Below are experts of layer 2 (counted from 0) of a mixture-of-experts language model. Rows are named router (the router's row for the expert), up (a neuron's input weights, with its number) and show model dimensions 0-127. Each number is 500 + 40 x the weight over its row's rms, rounded and kept within 0 to 999. Numbers have three digits each.
Before each expert's rows: "mostly gets" lists some tokens that are sent to it at least half of the time; "gets" lists some tokens that make up at least twice as much of what it gets as of all text. This comes from a sample of Wikipedia text that the model never trained on. Tokens count by the router's weight.

# expert 3
mostly gets: " n", "g", " th", " h", "c", "-f"
gets: "-", "1", "g", " n", "i", "c"
router:489497494504531489509524517518599518469487507506483478451561477430523518517454423492619492489448508497496516467482445501423503471461474492466548601522525522422455475522499566497499488546508547543507536459447537541535475470493414486569420514474478464516495533523473480575475538563469480527437540544480476494526528535441483510494405532496425593528506489445530557493509530512533505548470
up0:500431542496490540558464569539516519555418471566520514513524517485505468436514419500458497515506413493490475424505437532409436506525530496543501520504461431502545451424470534513512503515448565448539510493475568451477485515482559436535469519505519512425461479541463416480486581509540471508453504524500538442491482498508415534513495493513542466520508487472498432478507485535585528528569
up1:510519490556478501467443480487556453519605497500432541612482560402495408530482474477497469513538468521529553480492512469504477487500543535407524518486523499535457533513473546587471522495505523449492507470513496517453462547560559564534566499439548478495478425545521517459457462523482458458528582529537432540516526516424474466504540569455491504473524481494537475488553460463525514510481
up2:500546503457443439480489568368439508520439497535529528494494477502473563474566539511472474440458525496503449525547500509474520545530583551505533499545551526396512502542550519571494456499537580551518546488551516510547536470451497465415515519505497439543538534495500529543497504470499458566468509551483532453501545489401458540490465519437528460534492451508458486440539507502482475482476
up3:575519471402496486440499454453495501518508539503503524447533535421499512463469457507498569450445462511411463533516511476522503501529494514480502506446500495383441528576544488420479548537540561507468455493513479460476511512468498512507477536522506473559413472504484433490542480525449457467435547518439484505519442550493472493464452552509424533481452447559518480586450528500535514558487
up4:611446510523520468472552460462519438442490533524526499517476488551508558542567480447518546491468581445504478421431479479470464483484495401478489396499522518432484526442510502453460510578528533576522501461473462466503532487521574543490433517537456404508489511490515541522465528495471478479485494465462601532429527538522507468515513476426531473538504539475524466484505519534498490524512
up5:487431513493422529514534490494601494452505480539421490528492576490515498478460502459424466510483449457525449465537496500542483441515500443541529463486455460486446498513482496435535479511511493456537531456505516538531502490479446446475376556543375473530540519470503506510507500498500487458492465455519510473527557395543479487536512589525465516476499502487535518510447423490484434555429
up6:524486490486486503517491568504480580466442514487471504484523461502534498479409525512448551506474403532483460457486440560543491446458458630495460578407495541526426496483532510452475446434561496537423508442465482543504582579498478411519459469481491513497501534528526433447476509502506523481542486508524484488483463484472526455459505462503506518453474517480473531522523568551495438495525
up7:464547483501462450490460446481525550484536546483474600461496503436513530519489521499510533478485499559502522479481548499492525550498580518518525494540477513435446531425550514465478548505570419539464515525540470472539463585497472583519503515464470606551517476513479521581457567588491456528424552488554491493456518542469442507467516472506516452500562450478451511571512467526486513558469
up8:489507439415492475550468484522531500522509457517490590439556528437415519473439511515562510513490534484513414590511431460418524514501500508513532496467526529583500540464579510549472445484521559500470547518514444522523443503537473530536539520472570472466478516526532443468483522564539479509491417448415473492490459525449499479524467509530480513505500429508499438582554485488551482474508
up9:508460508458541438504497540500511524523531523518520500484514517495532545580448418549534527538492484491526476469489519563495517510434510555410482446504485547490487492450566529520428518553473522414507473529499578467600441453497495506526493501385482516522441513438483449514424543504464516471467488526456522522515495486483548490493388540528524537486519507539492416587531501445511448546481
up10:512486474493565547492543462535513468463544485439545443532541517500435523625497480574609458527535480522501537544507470550512440506569458479533522503531484496449460483440439478434454490500493476540533476467506465541521504501498430548503468463469530502508480465491499490555517544580474524459566554560489544521463493531573489465517477414513466402474536494508453459502512458519551441502458
up11:516569507517429447466425455424545437480517509524525522511487484490489500572498528586548504501447491485439460533472543607498513481526524511493480603593550508480592521578500472513499455523534498497510458502458479557548494439525456505526499507512511483506511462515486530493523542574531479452551543494430449575482556536512510489438532487459473496541549549492559441514516510508517511492411

# expert 5
mostly gets: " S", " O", " T", " I", " V", " R"
gets: " R", " B", " S", " P", " C", " L"
router:583469561506504475532473530505486529478479506505460533536417510477511556474527523498500501511463390455511535521474515594513445461519472455551460502491518509515455512476475487471469503549478484534487455426426458544454464524477536516486456433497535483499485508405478450490524522507454573506484519525436487447541547571446497526482498614476516472420461450554559492483495402443481515495445
up0:497522441500549549473508536509494493454471471468479513465565473441446450533490481472595530544437532514561556542504486502530503452535557468510519474544522499489469520518438470504520603478529500507501478395466507543409398570470445567497505544453565513491527500568436545470453466500524533478559468478513471459493421493571473507510482483460537558449546545485482502519523555490547527493481
up1:548551494486457449484524564521518530472450463477565530482531482494488593489543494571470587537452472532479562484473509483436571538463487516508532569433492469502467470520522526503442558489483496506464492443493519513515433527494500474486520468551494534522442528486448434555467475520491520397487547491515502491457586534413446556446537455548565459543494544517508455492507522399468480541497
up2:488502428510497504468498477495483520509463553445464513537401498540493463429457490431516478418432521507552483516509475450542472416494466517467489483505477506503542521538474548420497455563495479511506493524519509509464494502438489533509445514462453513487467415426551513499522511524519500574467476461466461468507484532462546540508611504515475628499449457494418420437562480500504500463539
up3:488457513477424440540423508534529538488468458488477553486588480485547493441526543498511563514499508510517485490479516519536488552503515590485497501603591489489496459492502529507477510461495464497471569481481503426525479647466544471539527383491450506493451537528507505488563576526496496488492480560492539525452443482506387492478507460498524509498486415491534515469468473466491488533519
up4:533590525530474523476488431507508547481513511522487536537505532494490565574427466502572398437477498527492478496512479520519496521477497553459569463500536500537492531500412477417460501508547536482488463443406524498529521395491535532493429442458577557525493493507502493461498603470560567481450555510471483491540493486487469466462510531489450512534517456517551515498470525485481582448522
up5:554575462473562459490467494465535463537467498480499479505540505483511493456500390477433483458532487475465493558523422531487456519538491469484493485582561512550496559550508543513558538519493479582514462555566513587451476448504542462566484510561510552485517466526449533533486517524449527515516508463559419449598557542494471509483463517463501496510433456456509503542468552478508515533578
up6:487504520468512439514479440473479507546449492477528512506477514554536574525464486457529614522517516480482494508500448510480429486490496507555541474575566538536440501485540526514495480477493495427569516470544469550526483454504558554511546486478501490499459454445436449435477459482482517490405482494429491517434539415576536574409422518458498535560471454464507485506497480441464470536499
up7:641531488535412505554494537511465492521499503542498478543519483498574433409481484553476497479547518492473544508474466574520543507500443517494511495503543492488522507505499479517478500533570429451507513484519503470478516566538506507552494541483564524483516497554463564508449477401530426467410585546475460484512529484527545441456484526461498440532467493474471535461560560539492433516556
up8:577472537524541503473458521519472535518450562513611542505515527558500463501483461472474444554527501522476452503376535602507531467505439543471484556421513526460526524529545507476481519509470507545555536418503534553515537547554496491502477487552485534513512477545481522501439527499576497522568480508442494493481469459482519525561438543478507482493511564480466594449565442455521517526476
up9:526494525540502500425478562469530543484535495508510530514461585470481494531468549502451591491433503551545499471410476506389562453540501544521450428554493554530562512463453567485480454475454481514489511464516477538485557537446510530513503527470511430557454493485500473460497441514482522501575552445454495436559470525498527424516471467547480502463560431477532481492460502490580491507532
up10:468484514485509478541496489488505519390480497456537513506517575433514505544559486449509518576530532514461545519507512535517477490512488479534506418538588528506517513486581508493523488503486477419555532458489525478496529504500486513503590507537463471435471526634441455460496488535477492453455517496385586485467530502468439518484549535449563543505507431451505461502466566523541462471511
up11:561469536493484450496451507528494534460508499493516553553509567450513567566461462545548484491456431557511522499489520606511475511513571473498492443534563551498474483481533421464497501569502510463403503438542509511482526539559565439517507498482524539545496501570533444505471456525464513486519507551543456508487556527471477481493414445446412485510577507521463495465461446503563458468540

# expert 1
mostly gets: "°", " No", "′", " ass", " comp", " dec"
gets: " ", "′", "°", "est", "ent", " comp"
router:411539566503495504456551482491518542510487490474555477437449572408517496500516471463505450459497476514597539570535466539538467439420432494522446512547519478543480494494566483496501508462463504543616483481585517492482515442536535522474510460508475489430484534444500471550508532525484479492481499513454452512466507487508456555464506486490398534473463549455512569576487456440483491502474
up0:517491556478489487501445536542470542551508444530511470501442588517502524546466429513510414450512534507540506447516488501514544502452501577453521465471471447494457540529493457533490464467422510607446424452517508485548442442511494491488445478498492522484493445513516455606500457534464545449521520529432455539536494450430501462499416555473576475503479470523511570530446490459512488515506
up1:426534503547564530521445515575494483546502454463565501423443494526454432481560438476487447506508493525522515571507456550488518453492492510555462452472496512519513470493519511509475520595530490524500584472467513504522532564535508534503433492467482571434497429548427492520534480545456527562505522454482506537560451498457510486559487537416435460512502497465512561552539586460533540469494
up2:554513423550535487465503520472485514488509558506522462482463506497586502435504459484466499546567481480484452523512470608499446443492477501492510559557459472406485466520417536535461502521437534475515535507471496474475450508521476541486516501595503522495560539503535488506455476500506528538534458398486470431511503548438513546506555547485543524535531530547525518406538458457411555461463
up3:456509437449526555441526498508501541514493483485499458531446537493518417440520527520492527609541497528566536428582470492492538424587516509486499521530451493513434517449565483482460513469483500502410502493467481493506549475476478480473493477465499536510450507542562503543453535528482538527453508525545475556536554476484470506556495450608483473474499539584485512492521441417561508439547
up4:541382506496513430488479513455580551500518487491407496506492536474486507464486515474408488527508446571516414522496569552501510480424550508522501452458446503506486522479490508412465383453504470455522517579515480534503463521441554461468531496496435523525486500496500537527497507470543411506473524510496534512546503517451514464495531541527448519522516539541511532520429459505528540397499
up5:431535539471527481459469376490496523518490485461528422522512500524507538478474463497519506514474422521512497395449489557406526426516512443526495450527514483511516573538532521518541410484527495415490451461514506499431468484549526576477493500515491476498476445494461556483482475514494515516513536524419511515427552456558486494497462507497449467527514584491538586435495451489485561539517
up6:474498494511528536517502498485525483472554459611506465494506480475517504507474488556527466519490510490500449479492468485482525426483502479544523486464574494547487504498549514598479479566437470435576535438550435495522487521538572548474533500530485491507537442504527482537449496499537520503541492486492445580491491512433491447458421485518518601487562485503487575643473531505465492586452
up7:465570477492474490472479505436505497519486485498534571522494483506529546543493526585421524534462509567519492488540453442513533573499483582480521534592490544488456513497477485489498478400494549484527492437505453477570503510538447547527437524600450486481540536489509517498478508488516456430540567572527562465570559460505439481509580528464472444480467526488528487527533560469534521477439
up8:516494565501426512512480492489451560452506557484498471452443505482542629512521522473492504534489458556521525505475498534529444518557496539467445478514466470506466541460472426464507484475565502490466436581525602490506535478482554417483518503473500486427546515540521482541441571537456496537430458522504458504570474520481499443561555501544522531454442519465508572541489448462490470462547
up9:521523489505517491487572465491499517532550475516486487450499509409499499472487428474566546552444448430514476551490450507512514508490398483549447440548482501502471543517435516519516513563513508479512519544535525532431448484542530540494494472497508504460381515500532497604463518488493503552513472474541446512499484453522427544426411500521489556529535515418527410461462419485492505487485
up10:551516405471431456501498544508542582431464546478511464502492506453500442513463461498527519427441579543526526580516497502512502479480501524454502512504554497527452441467539513592538486473425543468536492521541523499379455438471490536490518512506528498483475522484503484501513504526456462463416547512534472460498489482505506517512429474494508550494437455445404523582557467528540553474531
up11:522472512520489500515487490450527553574465460490499563395437486480554523500495454561489491581469448543464584590486489488498585549520563516510498460502512443499515525465587415469519532474459486502427487541540498503552482538462517436539477495511507539553502539461547517565475504546498496482536505504476472532459508457475452432498535445502433504484486589522459519509488418488499504592492

# expert 6
mostly gets: " re", " New", " de", " res", " new", " part"
gets: "0", "8", "9", "5", "6", "7"
router:530499544425471596536468474446506514552451489500488573530474543525520539403443483543458504484476471552558533524497504502503504477543611529584454509511574505476492477505447441504478457511446484492538471457485395518503504518490515551506504521511486508497434514565484582512470494570546514484496521590471519438476578539485494583427482516505521503488527525489514502442428477451531501516484
up17:487486548445352489492484516511483540483502503480514543475428427496573460450458478519534539481502539560515491444546519475511512485460430525468506460567574513438519449534498498482457472511528452462467477622504484531435509494437449453498479531613539500513452467501460505487528508553521487536479469534551459496457484479466478495473464477505480500518435614488513523552488498480511532538458
up18:489489429486446540463580469414512522459501519449462517520552539522466480468506565479482512526519608523473513475559469418500458500479473537519502509496549499506585506539511406519494499519521440537487506509588514498465493575593492488466506553510493470508516463479503481502460506544540548451516557533507462546467511557440511452471453585546554537496512429470449542487548480452533465564442
up19:509508488513487486454512543523589422458485475482495521546517554504596446517431519467527575545481516472406510504475401560525529528498493548465398452565489475537556473530509455509490501529485451417509504483512460566496453432519426433496461547525498532538541429468543515546445477490530477550439493496552452461475540547498505447458535473521530515520464488533496527445523512499523478524467
up20:480441526472465541512481507470472565462574466518396539550489519504449486542472492507432515528477513587468526468524517484505496510572476531498584503510509557515486491501524517479479477566438483503509520514572507536500499436470446504504557537548571541489469507489422465544493502501584439466529535557548469538426516443410565489479486516495425488496450512475560550514545431470549454530446
up21:503551438447486495504462499474458521508488526466506518511475470502549504448462443461500513459449560521486467513393515527478521511539512451534450526481464489512517427502449538463508440457464487555522485489527439474572480484513598508527482481559549462474505482509455523547476456518522572438482510501520477513427458490526468594467526473579567445463469489425522501574427458491475450412569
up22:575542509572528512459483506447555536520479524505520439440519540541516553484516505465515583534516512491475485562450474533544570472520453531515534504520463482460503513496527481521458531485481488495525500537488488466494559504557521501431538467538442467500514531496566529562510562579493414405463530487420490506496389488506407560491420517446498471523475563507452473504550492464459522452437
up23:540535528512499496441464559501455575485477492510462478511451509587428502511500445432499508521536561516569495540483400513503519444527567496544521527434563547533487467518454584547470481549526476478501515472477511466497491475476563528442476400505514506503480503521422465482460492587464530486514499494423544471449568472516436482568510515572501507526512450499557524472484577518463561504486
up24:537519439520500491566541520488469539479531472507497532514481490483420535488519550524437484517485545510514559471488441460468520499510610473495521447580487575514489545571476503524497522469460470457540508514573410504462438485526532552439468480434444506495476496548525475464476490465535500528494537570475569545459454511526538548470498476538441454510567542540550456474427488405561477491437
up25:512468537468541543474480462492501499556471448477539466528535575545484499535516433494509524462471474521532518519486486562483518404532448477528565474444438576479567543544371527498467450464560498543522548503588484496551513457517596519522525539476490507558454559531514451570498538490459431497529513487527483443482501468417498510571528472524517531434490494503496509447490460435526494502502
up26:590451507469593504501524483496519481476468406535461441465540453534526551466530485501480551524508523498487544503477453550530549482609457503444499506518545509528455431525510420531531467527448481489448513463504522533465558576532492470495486609508464541505493547593490500488515551476618513513471492552433475512486516450516475462451506536512433505545498554470498452494472460467479480469522
up27:466497465578439463450410583470464477543471484560494471535482481521506538487472511509442552576455514479537519439526550550568501478482492465507468444572530458474513425510505421537462502503469493555448447448520465573504476479460411486528452570494549489466514514398520469504421535546515518481510511519523493435517494486560520465540568502504533479474478561512525512473554503505484561532467
up28:502461537506479520535527533452446532521523631515529501486543520479496496525461491602513435518469469544487489479534504487460541489536525506481471533528540498593523487496510478483417440406582472538515459514486543477536517444467595469467468551477488501493491555468421537454476471487438540528465567483523538436497519548522489495496439518508477550382526533443497475553523449487493535515475

# expert 2
mostly gets: ".", " this", ").", "'s", " .", "\"."
gets: ".", " |", " the", ":", " a", ";"
router:552437506555449527594547507476523496475513457463535507532464493451514499473529461452453469525479489561541465435478570555525451447470525452568467500538468483486441365533499529452498492518496525426465569514491474482509493503493491531602531579478489500475524447567494502488499502508569465547545541527483481495514470549496520554509492540525492482499473511555403524575501532495501581445520
up17:499549518428541552567519528487554570576559463458467512505463486525464510491571543508536571524474444451552427505580504552488493491504475450516564589541511503462465530531423541493571440536477613523457511503451451525525440411460540502472482531509522443533533433530474492528525522471529466522448490497481543517491454501532476449554499512501496518447451453500524460481515529508512551497501
up18:497481502500512508484552522447435504494472483495500531527506630411604549476540444448517495547544484530556527494473550480477544483520570475496500430462489483503541485453597431471483487557525460488498509455432465472478442457453513609522508532560489497527508490520479556537506515512501443515536534496411470482451521531488494456477479504500479432536478559473502484424576556495512530485462
up19:569446523526507559545437470483522455476524491496521501524431453507532485496529499453408517483511581503469504525506487527495490411479541471461472506498400507494465509493572484507559521491469499502521516520486415482425479510562516515504530542503540513474435501495447549482452623471528449552551554539519532443473551551472502514544607462517453556430512510472486569475531470481470496449476
up20:594471513572391548562479506502550519504545484483502534551489527428545555489489443550553518510488494566588499467566580551516516490503485476542535536556437512546444524429556511522447451475487557492510466520515487490556500448509474491466516486439512397508570506478442545515460491495489523492536472457499480550572508444506569468532491524489493461510483472449520506478533567505467467521551
up21:487549498492588525509495482477545513524496499477512476519518516459504557505557531483483549513531457456489508549495525491528553477517420525487507459479475500519504469523488439492460518495376446526473502500479485516510481575570558495483476521451454512467506522568492493478638531518535566482518484621462470515465526454451488554371502458523538519399506493549538474522579502513491504501460
up22:497512470520522480500505499481550515508440546521504455493541511526452476511492488478455465407569406452507498467520486544567555470473553452521513482517491504480524464527553555520494467546503497488563531505579487487469535459496471491566502438535444452525423446428492425461501421473578535454461504531500446498518481565479540577501462483534530580455530434549482543512479492525489512581586
up23:538488561474508536591490450438530577528512499537489466453516446456507531550531477454546533489511500499521500495508557511481673497497489502541491478457453391482488490524507498500501477530558485471513471483533488499432436495434522543479466543433518441480494533545488519437477522475444505493492612494503504530433522460435505487527488562505512460486479532506470562506493510504474509390455
up24:527422512434532503493507506421553472497485474493538453518612563486524436471510542533471525536491504538427463475408520550538463481492516483520532580477499494483526419461484544538487479515491527504550469494447480518461437487442530458571498555495474477536488483447460474498473462413514439495510477471555485471501519517509563452474451512477431509448458561494559511401450472501490541462433
up25:483461513521526441542518537465480456500535426465488397535513508387475451451501577446505500442486532560502444470515480513471461504506469473475508550521551496463452466454506441501499548500495560408434537457474468503538533458448534450517491471501538410462475426564544504541487529481482499479454506529480548478481423444548525499608504545466516495478445491454471510513508527547548517521537
up26:454467464563582477491469447531541568400500548495486494403503490471488439506482519482461520426447487475461506499546438463443532503451526540465439496494431523447470499497517503446499462513436461452463466546519501491457464425512457527565496487522482494568495522535545529520506540476455444522552482525491512510614497497539553541460522546513438559456401447448458475511504489507497480503505
up27:480487537540505496540484486473568523511553474492462504467481507432458491574507480513571543529580537492489502509394532561526477518498512494504500541537403531530490482531395525495507449478557432434510520434506454523502589502510453494543463501564529483495477458450489562482471455550446529465471503551483463513572527420519539541547489556487486549564552524495500531542501545405490489501465
up28:540534527532504555497561531508516544476450465489550418464490477426497420421444547557482525528439508514484452485583490543554437389543469457486487500498550535503486466447517548502528486502591503515491542506484466525486476541552523537550524504473482505541447491469581585540513516508539507516471529508462521418458457537613537459486501497478505532539551534517533467452531491514529540521467

# expert 4
mostly gets: " to", " on", " with", " had", " his", " her"
gets: " to", " and", " for", " with", " on", "ed"
router:562523494425515568501503525502476542471382497485475521487521507481533499493518456570495496444497530587566427458464468512550443523490503512488507555519487473480502502474515509463459508452478502530456530439528454497525435511560515484527474452436474491414548551436476573556487517525509444515466516520481467522490511559496516545530614531519469599548505478403491542538481543501482549558498
up0:461511478485513501478474464510440572501572538634476468514541555479470498465538522460446483506489470570467499490573474526446515491489484417452557507439520493499503487470491425512434510450559492526502447419434463487462501452500485551482517531437482492472481509518431514449485509487509489499502454547509524528508549562501540466512525527420409532493479475505609557519449535536535508577497
up1:404478535564543537397562484548491519500505497498471540467512478465541471481509599422528490525560450474466573450434460497419489425512500508484471553483470514481467524494562465469523462529508454498514479480519512511540464494518402503541508545433457416459490417537571553520501513543566517504536515514509497514493484449512583482543496551531439512474503482477492505482590519476467519508500
up2:476517464513478524511586420489468500490501541500430502439469514490491488529549522482387482440474540521581446482403476488496478482532458499453482399497465499459430501534462488506510474487501544441509549493521546481499490457496485462486571539561528470457480532516475547470504469461510515509516500420517534480515496552465460561491547552487524511484440502560496416507452421474454382456477
up3:554494574497501499460483513510549530514526467468492439517476485543539501577486499478508592547505463477471535518569576464568497473440463467468526591520561491453484526459483514512489542408463468505453421437533481487545513432458517464484532450468537502470583532422593524501496527533509481536487423607477547481528527484458446494501503523560446484509470500529475505504454543502536544492501
up4:548487509471554513492530475445456510508453463502505471462477510534458507540510456473567481456459526509598456544499403479558534478452458485579498514462496447460555511511508458481530543414527483518527485476513456434568550463509489543468517482503469527514489506468491542467435431498527408482417454518497524488520604552479475514526581530509462499510492532501446551547438544434510458436457
up5:505507555473489552504584537491482520541474483496471466465570525474488490457463496510502492510494541555486445422493522493476500480547469479483503619561472541459462483493492430500459499462482504554554539513550408477547546500610520520466463555534485550492534511516458514467539514454518459516528463424504524428542503607593437494528497507475426526468539515523473485562495493495500416546484
up6:582474567527517606511569463527529451532528465462470538516556470404506466489528536512485472513542451441485368541499496518512501447523525515543510481464507539494553597542481450491510510522514469486523507519488486584569460541497508557536437463437505478514496488528475546548505490487566544501485507480546422518466595486432435536486505485471491575470494488461511541484512502542530478509465
up7:507475537533497484488518485485527550500470468583468514461498513417501492473479449513514542494502534495528447497512410519455530483472493459466442490492442470513468538515420529469550459466455541520450559474558512523575428523433528439491506533490493444444509450575521403573504570486510549497492491511438502528567584506427558566515552549453500494548521484511489539421461517456492514456510
up8:608485484506489552477472449525531499489498458441513523470484486578477537453531439507444440531523512509490502589516521507520489513461499509498448546465518503533502543486524484438517542502474481468538454499508490505537487499529429563451535496574473505499510575498486506459473484498545473512486407491489483541530599431397489468464447620514431447570529480499523448512445459504417519496460
up9:483520499509519468432539495555516515549505479441496483499498493475522446487511521557527551508444406563460514491494545510544584538458555503457436462486494514482480458477511488474480425547474542495506581486458510476456502561440411424536541510469479510494444556470508507448489452459449561521523531506559504576507521545493491545499532585516434560505458521467471539402500480489464468535410
up10:489544572495545514558472515554438517524569482447411531428488469399528475564549484471515444412481468500483404505510484450536476567541497477556490458505541483403556497515490524469511495549490527519454521413492493472517487530513530489528499499530535476473547541566515467472495527511478477485486518486510541448499524426572582513529480560502486540526475525576479511551500447501515577534532
up11:452444488496448511536518536456546505483529475444518496480432542508458530486504513532476539560525497460492523550500439445410477422545547496547532525483508462442572519551545447481511588461380507518488455427511479451526519518487479464492440514509522479492543481454450551472549564520501480572452553474441422513514486430537521474555520471469479505534500520535460496543458475544525465576541

# expert 0
mostly gets: ",", ")", "),", "son", "ford", " is"
gets: ",", ")", " was", " is", "),", " were"
router:480561547488495545528528386390538503427392519468415523533551552490482490535507509458476468493489465475477465518432477509529452500567419506492528451521477445505490406538519532439510476478505513511461541490509490507517541481548465507491482522444461507484472539569464563499525512496584450498525489535405489486510546479452473481431552514570440500516440491556489490521458519491508516469490
up17:455495489413498517512442452437617467498491506456551504482496483525431499559545504496479551501467524511489468419517481503486449398510458522497481455528527472491410414514533540476487450418527475431487548472527607492526509495483570465525516464443488556522482497480480434527514487461529457562522476482553457448530479566534502481515528498488443524441504468554483509459587494518520477497513
up18:497516501460527522527497471507496576462471486546544570503510505507485542580493537487479433512499439493508560486478548524458592501464473507512438468470533492467436432531457458473530446543485534505519486555573533535453470488503566501439510537485506479555451525488543459534540404502464536442537543492436421529443595432480527528490527601538553516517458467473465494453493465537537498531461
up19:521513510547474496499491459513505565509434508457541490531520502553515615485487459533462566511484516473530462485500523546522517493485490513481445506471477469586473503484509507479492569536492540527467528496537510442464506549493568493407508470496550468517451519603457522450472420549531561459491519527511477571483462461552523582549552498500518569535444464479496367472521525474513572486565
up20:532571519552486505549566492528456460566420480487482461470480515492449513592436492436512533559522396509522526493484436535571542464529498418537462488492503510522473455534476507495511515453462472485555485493471420507449476478483503490519511526535440508545540438525436433471564499544451493469480496476509525448531508499541538488487448581569467553486517462525461578491459563517548516427511
up21:468575432446455489492550451506538475530487481499565513477532576476451481477453511470567507535437461481553472561553517539496581545533495525465522477393518509537432507547448526482508532514525486445562498470435467490496446465451494465506515564469543451504448484571439494509508521530471523582499499536467411470548504530506496463430477513533584499527499476539488460519422518548504511442483
up22:622541549544470506492520496507518492465528560479511490461500572480479423449557498502452429508510496403459542468486488512458465550596527523536508550443567534493478522499499520455465415423513507525450513545512506447528491499484492594516537591462497482433450477525535481448452468534528490508514541528506480433514470493535492469443408523474502560561532468498475461511461509460488513479478
up23:504538557467472460529543522496555535447532477470468617511596520501527516482447511538446515475558553543509515478467528451476452506482479579511537391506535466454505481520470480419501513583488547525525506487509479526525478545476609533533479509472444443502481534550425493460560487480543480512500501500518593523518511493469553456475519511471502491441534505559502580496506520497607516507478
up24:496519550491531566492432427517484540501514467378502466435511522535539401530426511571572547492503487512517555470484506487484527427506513519471484498538461514446408493496439479437500470533523535482448477537430412540493472527549418504537467503510497534479460547489483489509483494451523444477555503493507548510508567480549464464426477542520471519512472522505454477469497428541538462562548
up25:459525489557484472481460548498438556438456490442488516523468531510518487429501544444502452497544473539567505533460494500511517566490485473466554472510517477456462502519495589555522575454468557530480504470485420479530538461530534545468455495429494524456486531591503451461547438509571401543546497483563492513487566557503498450520450479468500503565492467507451511465515520431592503472552
up26:548460512444464444522572487474480546482429554525540526557534555531569544528495500502395459484496468500447512621509489482500521561556467481542496565509462480507504468513526506545507539518446490568462498511507482475538527543526493546495509520455510483567481603517594487491488413509476561492475494527582506522543490431451456468561486491507506535441495495419482492519468479424521533513497
up27:510480509503472469458507465436434528550554580459446493476473544433457511481505517558517410441507487549443530509568456554566459469530470488456517511460455490523416518479473510544437510479513556464421588457454469511511471481563476546564512469549538449501456526500475464480477487539525494493456438503459474458503432498539459448505434480565415485502472480535527482485482525517503519532582
up28:545570478466568484523495462433596516549490482484549481478484525509414488496514515451469505438536499442449469540524493474502506510538456501539555530505477433531406422522477533442507464467550550492518484474540470612502486483567498475518497488479567525534426509454566512449435489518529423540551500492462475488460505530452600530477467516480547493542506572533492445503515532442506501496469

# expert 7
mostly gets: ".\n\n", " (", " \"", " |\n", "\n\n", "–"
gets: " (", ".\n\n", " |\n", "|", "\n", " \""
router:543469554551503512511538460505549539516479413500475526463468442475481501424471470481535433417471439578491459481467505526451489472459458499568446469442508499477497525549487528407472504531518482501445529474507508463420487457505543494517513453432463532459527532585450582578437507454478538555512491487475415544490575489522468531439538506487486507481502489566491461482483573501551509476522
up0:403581532575438522484535482528580557436418471534504493569462516521501462468492505499491468580534493421528437484489485467529432486480458493588510526446546520472446492480561497521559501543510498526537546479563523590480506504528528505479483469493459484537482440546388459478546519525497480500506445514536453501518546465505524488448480496521498485480542563498570453525590503481520505492497
up1:523508517496486449576445500512527507405475470459460542501462461581467547553502448523519516564448488494459459461451492623416515525525496508558541547482492513514588525497585485505530497554427513525453440511509473497490473475554524507524592537471447479513507504500431543514465525507501489424478443502462517565515529536513481495483519451508465494516468524582576460489517516532558537536553
up2:508507518474546511506541454477434498514531442517483501511479522473523501519442520429484498449449502508497458511458430591572470517512520511525504547453526511415499492457477564535508561595579563423543480550542490468552552469562552480566440429527514511484482503404528499505485480479507500549488528504563499509492464470518538499547494508474574493516456520522480500474541394428512514453573
up3:531486488496498462559516515475497500486448536525509548528456572576521461471458579467493458523467523540453463515554485481547532438550516527527494490489548529529495488433539489557516498525465518483532496549466390534486470492520475511527427525507432565549456467494454592538502526545465456524588495555512516475471504517488516490558500558473579442410442461558512549505488581503556560476531
up4:479465602473446504531538482486460433461527473542488527477523529587538453523471518549589524544513522537465522581478476541507562472450444495522504495475542434546447502540538573492495527484536474556477495536499461533522511400529577534514453487502509552472464448465527459453464497512532532498492461522518572503476517457476532592476403518579495510554564473547474514501525477475542529520540
up5:508493523512479452423506475527492510467478526513525548543493485510558438508479470439553538472532506529503567512427487501521566474479528570568487379514476535549450507529513468443530500490497426495477579533513560530452495464542549504554463491415527502470517488490539523468560495427490588570534515492516518459465506535453566550494421519575498528446496487434489518515446501530550531563475
up6:521463472543518551454473429528507547532515447494404450515441512507464493551437477500498484501470413448515467493527564448548598434471505437505515465509509492460483512540502548528494424514442505498535521490542433456477469470517585505496458521562442459519492526560479489543499494507524503572416555466479572485482537471508513521444605499488470493542529540577442540529470492511535483529512
up7:443538539549458490470520514420499515520489502538508521522523484541534538516546501487523575455569497524480449509418471535455462480462539491464492513516459419515453544515516552416460500481487547513593534450510564557539539414536522558554560469467499557515524520436515459465471460489461481461446514459462451476544513494476449532611556468466553494494551514537464518536500537472519433456520
up8:462551482558495428453508543491497487527500520564543389455495553525485481499458491431507509552567442498498459507426509495519476543494500498521546564508520530490479509447503542438522533488502465546517528510552453565459588516495463472562505575400501518453523459436486496537430591515503529547525544503470442511552451574555515498456479495445508520516493531501527425474547519447553488483483
up9:492536474581502529530467511497506571528529524493506467526529563466487427594376465527481430467517480517442528529496431480471509558524462512492559436559565433476529451539454460439530473539507462558485512478505521460496555424419452441546491468476481505464534546479490478515476488544513536587487439502522483513525493493574431448458513526522528517459491504478532486488511456445438495475506
up10:438502484557452514522468455494477522468457415479545459507458523470524566504488517487499572494482506447513521501466474504447450597508508457523532524570493432450469475473472564526501497467507434515484620521560472492518526521472507484505481498451444462398513509462451501449473443458572491505575485445497473476439519459497517494509520454477549433441396439480468500480438469491519470458516
up11:492469458515437582446472532583560466529577504514449477528550529556493484499542476616464486539473451473528467440479455501477534434470504486567514547524525449444483409493440527433459512460471511520481398452534570534555530503472536517473486491514499466485493523516483496556512452422504467472524510453489551539528483511407492563530462439529485472499523456499493487520424481486486478486503